From a checkpoint of a small mixture-of-experts model trained on Wikipedia: a variant of SOAP for the experts, 3906 steps.
Below are experts of layer 3 (counted from 0) of a mixture-of-experts language model. Rows are named router (the router's row for the expert), gate (a neuron's input weights, with its number), up (a neuron's input weights, with its number) and show model dimensions 0-255. Each number is 500 + 40 x the weight over its row's rms, rounded and kept within 0 to 999. Numbers have three digits each.
Before each expert's rows: "comes after" lists some tokens at least twice as common just before its tokens as in all text. This comes from a sample of Wikipedia text that the model never trained on. Tokens count by the router's weight.

# expert 10
comes after: " |", ".", "|", ":", "2", "8"
router:468492469488569471488542470521493534522535532534488517509509498535491490465528560485438512498497459486500508502495538456509450496561479525496485479491492546499512501474546493501505500554463518528461581478524466525643545519555382543497547519502396596549471511562495459567510510571452527558483490481494534447540499561492482539569512473535511486425473459481542464547508517419534518526462466556506524469483500471439461515423510449514503537414432454488520504506466454544498442578538526523492452416519463523541521485479538499510498542450507491447525538462433513639495515478462459510545517539509492499538490516520504534522471459474458531526586517574453430510516432419422488480526444459434511512543497548444557536484507496430546514552468485507468464460494503559560496531455434
gate12:584516449544546440519491495457511499486455490504546562475425544476451465480531551483468557500505511506474464484503510500429492518418480536544540448474563453577479551563541550485450507529481476431470501556461527524566537478561516470536474450537448544498451536484583499527446501512505448485485512538492549501504482582542466448504510531523490520475529384518536452491489452499443504502503526520452525530457509381424450523418491494613541601473522426503466506557511484479444524542551464504523540475498440519510490466503476528508519526516487526460437570488446496515463470445553577468515498549525479507502452526553479518467518512487496593548504539600515448531493521484466458495443513476515521528494517486412543452526488494501515513445536424525438429458482532509510506555559529
up12:498562558462551492491484546491521445491451557514518473503547462467430457552528489477535506493536447466463526468478530502494449477495464517471494472487623451474455475490568456509504477491491561497506534521480491504478446497486444458504511454451543470486408508491513520570464460488559464526408530512548516446611494493513462446504442485406457527498592522561524442491515498506528483571516487505455525468440547548473504462415447475449468540499511585482598435513491442505542493457460548455486500520478553456533520510541569531513476432475529543492509511511543478476450411553579554488510513501536452481510483507504524480529521553544535380508490558534521461564548448497509523501506504490453535464500539588531492518568472521447475569506512541463529529474458484516534445547439559
gate13:503511491476503412458545522443464510428472467567539515517566521534529382487520487520438560398448542461473513460497442417539476600479497571474485513457518533519505532534521434489568489478530541514469507513455542540543513501482541520527480501476568534426484567481460450514492520546501469548514529520530461482537483476495523482559496433533467446471504536521506531495493470440502449441478527454453442491500485470529453505452488497456451539555489426537587494509577480539534408557535503492502557491583398496530497531485616519515506463472464542511433532500498519512463446525498520441506489517507528456517545506456550526495446550456519497423492414488528519523502461485468539550470482495498494538443478540442478568441516566520470482573488555515550506496567496490552444501462524
up13:454540526541471564513449491467502440457527400454575498500566501567468437499486477486542457477540474458448500511503476485509522475606490477495473547511528547531472450529477488490509557533411576462501519469541511505508596582416479544507488509431406490593582524477480440442473460506540511549483504516451531428446502487417502517456486496499506501451477436460484527456548493552441452464533509520592492520443488504491548524539511530468484434549486452510447520575433389496550542489524534495525487522507521485513531495549501485471507516441458473433503512486516520458527505486454518502481464459492530441532499465498489497471539478509593445500500556471588499489506477555507579508496458508528492457482493525479562527452498504456533404511550519548463496549522539497461436457444449
gate14:538540431540553544551444475534462544512456488508526530542487541485484535501484520511536434494454450503541590452486590521519515484473578505424451455468525489503484520531512446505501552447567536499431504500440453492561423501530533494539460513533471535523411532532509540516506528541512575501470440513497552496440533487558495483473503472574486513453503464512509539531481520453492537507487438507474502575602473412481384452488503440510441455420493452470555495484463543434564462467542624551538496499578451492487590502518485528528490496412510484533529540446507471530476485497546512548560514472499440510516471506494536464437470518484495466477563507525541551451513512430493443489521580486433502553516534538473486516464454487459534540564518476503512470546540494505503462540463518
up14:512466544560473468554498441531478568491550535534489453490472498513495519512440444449445475530477461523504525495491536500496423515546506516524494524471432438498478463464476524466479416513544480556495484592502511451498507453540528538434498498529539509562476488446463498446458539516506503401499441482460487462487530463523471468549505496498418459451539502422428512506544510557564519520500435541560519520477537461563428494487466571548444518572534591515552541496515550441553521539625577486483528424552473497489416460580506499446508494598549495519487471464453462477537502530517489586484445491511467523561523505544473477497474520488503489429557464383496474533486502492481517449502511562501511514518498486526458403489516446503489537476516487411485504516495571483477466502471484
gate15:407543480477461494509543479493547492502529445523583534517469497476540502507551503497475424503549490555492501443480540590583409501461458429474491480478475560536551528478509495587532471505521502508516445508453513535527569533498507575495565447445462449454522499585507489525524577543444503491588514544560485483506473505523471556520472493516447491480457445539492472562498566520534443487450468527519459460485515489403477551475496506502529550514457485467498480545553479539421525542447613499537493518490436502522462506505551467508489541521461495456469513519557516513472523496546447505507536519479414517577521460479587570617495535515470481501464520570417489531513478474519469440468475396499575424483547527548459543527535540488521514507540499506498517524516512495537509526437484
up15:521492459506494528491473477451571520515545543531485506532499487549486517464485459464510483523528521510630468488450494481437496523487528531462514513477470479458480509440516450466523524508485550495426469489558483470440487452602373449536467546484532522527521515516542469504393420481539514433467457405470507496591490508495437494517553475479458447491502532476433569515538512549503568466562521450521605554441484561501562504541553510489474505439586353562507507511451504510547502413482421475514454487472520531552504459515479543504520500447478478462498554532530543491426522559492550437525478518503450485462529529481465461519494426471471535477469478558546570524490510545469553528516579530493473512515456459506527470489479469527520482433488493539514549489517486499487528501480487
gate16:527494534567531510515469493468445477531479510518631544524509438563433500491480527449489488447470476551560467479496546504429483478449526609490510477483557553395476498536492515511491490522441542510595516565548479531556456487482506527531561534548534488501482551553508534513513534488466442482453486485454524480469491463526559441550550482463524527469474451509558551517537533512463549538431573477443539482488543471422478536484472546502556480523531517524538466489515517425497458461560510520507494436545484473523497497531558609492501560483472463510520537526475449517556511492515494570512552472518573458478524528429408537451454521446550559473527414543571511510470490510519500501597555507480542489488567579452526509493488481463497591491481519525466512473499486556507437554491477
up16:579491454549479484477460496519423452542541527502502514549556488522480484525477473483486502529529463510479426454531548496451457520472432589452526497587508548476472547497533490529521507497488497574525522383481457531562486456588474543434501500488540479451491571526526507442443483512493546504516495446491515447498502431480492497582526487456486427545553526461472449467471487548520550505460527515514507522441523503477508539505548473499603448483525459441589469459541579476481495503567528505528527507472526508505495532452503442452480502489501448465481459542596542569478452472558482581475456431534503521532495530518409507441513473456532435513538487435544542471516488439533458480561552557502513515513452591477554464520464520512540470506428480521423518449481514575537465447479469
gate17:447414548514603452510546476499443500486494492586557487562506541473473541499471460532487486517524497450488542483477479547504517607571571464528476441458503574547478524496517466455504487547389512520523414476478412427598558474503431605476537473536466537531518552520488524532539526529478463537492451472532556525536544565526515486555534533541545533456549543496513497513503467527477488505482506516489563524552496432511539503550572481539510544390531506540451496510505552538451465495563589466521497468446442526483538478479625515456499489504537496518529484437504465470495507471477524507574504499479542502468457458465522509541489483473469475505486504530468490442504505508504423560414499498537591470433507475508502583459503511483501470464539521478540469508502472489531451541496509
up17:497509522531529507487446484507525533508523557490541479466522553520472471548518504558481519487493508513513484503490532490534482504530524511492455540546535479490514536467521529517572567513547463471402560459527499522521514468483568558502474484500533566480494493518512493464470458531475539589545502472486493409515494555494559565530478524497492483504514495502556522475497514519464446457460525424527540511552508545513492458433524480482478514508552556492584497525471510457489491501511528489532574493553531561555558421527543379486519512541533426479536492500542417448593420500448540513564539549591473504518526461509432433545562554518494474407515475506456411451481550453450528490476518497533515422422510439475443551517516550507596437437509451383517461531497460510502443501444495
gate18:521551503512488513465499501551455491554487491494616478519553465506519472466524565478505476481448452507490524477471493414515523553512474522433484505471442560485487517457474505581524450519490491503523442500603497491441584540517473479515511483529576502495501429589505545532480448434478560510491528501435490449562463485497516512477528467505533548455497492461485589519529517546501516568526559523510433513560521540594508493587488491620473536495425494530473506437495491503486442489464536489488501504558491462504537542519520420538552460405542556567524568428527546536453487496524441459508559514490542484550528468470506576469500536472554475507568509549507469399520479437513519472531473501455428504511529543530477513506518556425493512510479505461565527480517453599525542524479512
up18:505487454503473519503505496510457537635504470508475510520472502545544523457557569509536559517480492575528482512531537495540512493522588539423506485473487434512485503534438493490609499567516499410429503465554471457455510509514488469550469560474460479538498547491518522534527525547440518469567535554440558523487521450494501502506523519532444475480455544557510492474559487491534454504532515481573496537414536454493489450530473515515511457499510565551525496533433505531473486497485478443494437552506466502535512522577506468531570538471458502533501492458594524449504514555476526503496482506468400509496481490512460544493489547521549503495580549651545459461461492484490444571549485482478486514491496560445576407455513476583507459440579502497472594522528493452518484515484518
gate19:488469491556486386519488515461456515469558421477579557447551553388514466456486483554502520540487469426516499508598515507476509567444571530506521519527496500555530539522457515530507531495434489492548540485573483587502537439462526516468516471523513522518509539508479471498506507553458538540454482464563509534462464483523505536477540535492521491399555457452497433496500432489506527513518574589466481527497461444471511495439518495518538571505450457501470432515454525511555452559520455441487463423446489531478516585451533482455487497483464485465449448521411488470511527472536480486552478470560496514481475514438528550521561490476526571510499467484530495487484518445481436407528430564501432510514497452521591467499480563561524445509510530490504550458546466556514456481478504
up19:471530494515434518494458548513447495543497518401437544435499489571469490504523462570510506532492531488513464519508493483527510497515532592467515489507424463430579544499518526425518416445494488378550524495511552530526440511488465462443435481526557516471502528493550452518463576503471542500447429580529506426490449514515495440553478501464615534490483459464510470455468458535464465524565520461516514490443513582504566480505513402482483482469541489565468544480509521548468529540485448451453505506572524438598513428542464502430549433492512513535503508502508529462509515517501474537530511424489514510475529575488541432527524481510528504454544483458518464509527529508450512518499470549504386472461465523577443464505474480558566527520493515500504479463453462522463488543492492
gate20:531504539503537486528495564561521441480551490495509505525544473563394543427531485429490433520472466474548522512515517532451561516550516493444547507452444577486497550554534440505542479470515481574451476450511564502507482425541497473501502518509499537579461532522493511450483517499484552516463556487493560384511627513457463510516485475568535497490553478489574497565510507537510487499480532606538499491542482488435523517524565558471492527446499547490465460480494518549490456486450487559542539455480471548421450538460545508437580506488522526546501460499483564521532542479466524442470489457477476532523470538464569591558486504467520568477421605499517537515484513563552498527476489504455490482503445411470544523466519434439510494484444517524499496487553561499515497522477484
up20:530504538531560509457470486495525582409477556511472525516566515471503468466539455466486508486461491541444413493518590471484481484537498541492448467431509507429538478457554520403486509520525520452481500528508476515512579475542520509458527529525544470499532467439451489495533554499577547554546490530446506523498575516568433562499584540509537523535533526527454457451467525462456577493467476493474532575561500507520485466446513527487501481521543500493443552494518493508485563483508475533516476512579529442551494517561448458498428494559498465445543460585542443581531570427549544499424532460513453480492419482446509494509407550503411459478594430504460486496488503435445509553550510449431447428493520495527506502500510513491507519471478472521499526474496511508499527536563495
gate21:520513545531511499489469485458450470439489594535591517541526505502482486472511553525473532494499558518505409532526499472478506472472533507610429462541517523555525493481500508515538537508490565511531565492496528470498584482519458504461406509501442526577517456465442428498501558458455583498486493511486507459539469473544478518488523498568449479447469374499548486571447505526437481503529543513488513623496475479464508448472531597576479530502502446495540526508505449492477455617474553488487505495545476420548406466558508547556504473558548565485540477547454511474481500487436506489532520529511488538526483498456499544490513493454475483534477453478527481440488455477486461507571539524457543479544504470455552505451542457473523487472562456495479456535489531468491384449484498
up21:516499476517492496464452552521531517435517488485471448471475565470478511424506517559518541495465525543530478472522526537506480490519500526512499461478495461545474510516485605622555483553472471523473492492562508526449560480492499583544443477609514458577540579457463546512510473460451562458506486532464508543527538524537544621504503486449512443433553462455517475465570484476532545563529522511479506481476503466509570573469527539539480467492473535555421471462502486482496517553457574546438503474480561482531424503486524436511471466401510509559485510554478434571521497504465547497515514540572496536476449491475506484461510451537485539506502461551496473508472487495495468510510486478523526550541438483481539575468497540489552450474620498495545512496454373549503459496468449
gate22:487527474505525508500456513453598533462593552576511527425491517470495516460523583457493536441501544482525494518538552572422469500537501568457470443518519511474471492481493561538534398439452474466491520477492441387437532436570523475463493470521486497554527521478559502544406519553473530510466482426500457526531502503527423535473457508550503518411434470527548501500428555538421514478542514484529526527444506505471464436432497507494501493497526486534515457498455506479500493492461523527562524496518506417497533511494555432465480558490454479489448534504507546559480460509522513503457496519446433476479528516490505501502477554520441480589461520537512451495420465471405533503476520501513421514480484569439527558449550520505493464468530577496516568500526550525559453454543478
up22:393477472503535517451556523472469426518598528467551490591474541498455513581483506580555600485484530455530540503402545510495464422524480518448544495556504533486453428522525536509558495556517560476492481413506497522493492458379522451544517498510502533506517500450481535533467508538500479444475450580517559514492476501432504422592484517492439432522500538555542504513465523501471525485537486568565449479644501519493476450468501463542497478550518533551520443530444503539518505471461441519499522472474525450498483476500548416577487415517476428459469473483448480473509524468484532472527510541511510438498484514486515518510503535466420532496568505512564521444556462550484524535497497520511518519510524477512455502497500494521506493558556518492536464513512560556464457533481512
gate23:499518537492443566518577529517498458517487571522513452530516519552469486575535468541516470520475529508509590472411437525446507517554574553493586517467512510548484521503526561460551549483509500503532518538535484633436514556545460533459552482457414461526441506514484484489433511560455434617455518503420467517499552532470518493552493513489499544530510452408509496478545547569516452547526559487463501519553548509471451532511465494475523506467545526469537518523504452496480425515534556475523484515485512554507510538422557522485503547495481496534520467462475451495438429562448483455548512478494499541532535485484571460514563562458456520448496586503452462551431471468568477505513465515463454474555543539466515518483465502452525485538440476549476484485425455555468487502504494
up23:512544441527498452518484545546491482514613585475503559482470484620502505502509465477515483449502512459427469552461491446493400445479544469501501519466471536421494392587460487464420518579554566470454432540478480481481473450485490522508528479500529529557503469465518515446478498501463471521482506557451449494515436466532462499519443483517532446470533473465537556559532508580468482477476506521569550550489414527467538456497538473507566524509491561489565552469492477511507552466521523557510570508482485506527562440513550489527443473540527423538472509482517509424507473499499532403482488523477505528481531494525547453405526482486483562545435498494548514523472492483504522492457460524490508529402485514526480419534531517568476474529485538468522467489529539532476473415590494
gate24:427456512459461500482473496540505477507442444499515511476534497502526471486506546505454546476436471579558408471532530526561532518564525540436511460469468500535457513514538466526511493449530525490561534358504485481554485466365467437481488499466534522507498546504552528472489536535477503549469492470543522405535417465531530470538495516552493510541531485473530496528491445543447535572467487530460502457495501536433570522515488581506446473534487551494514435547455558495495516498510496521520433425432473468580483542477494422509551545507549502578508499527511534584509471564526480450573528454563447470441523548496548524541584487571487455447501494513553511542482528549534518504523427497458457501535531462505472547543523487544484480543481572521484473532582516540527506480478469
up24:499493530495437465494476478467519504568558409452513473480458535486530453533462461508517520483575479519521488446464552475550462506562510534541526522536461453540401466533488544497493438432487496561527487541541466523473495522467536468515424481530555480439424495550500486488493497525457515438520461535561567474472573473479511553559501493475531472485493539484492495476481509469585512442538410553444536481493500404538535483523517515468512495553524517505500579492517514473522523498548518476499544511473481560548511518508487539522542504456537529454509523607440534593492483526480545473568513516480440516507543437463489589474520520510582489515565548491426502496527478564540465529525569523458474500481440452554542486556566425528389588551454496522457553481519533535448541458558500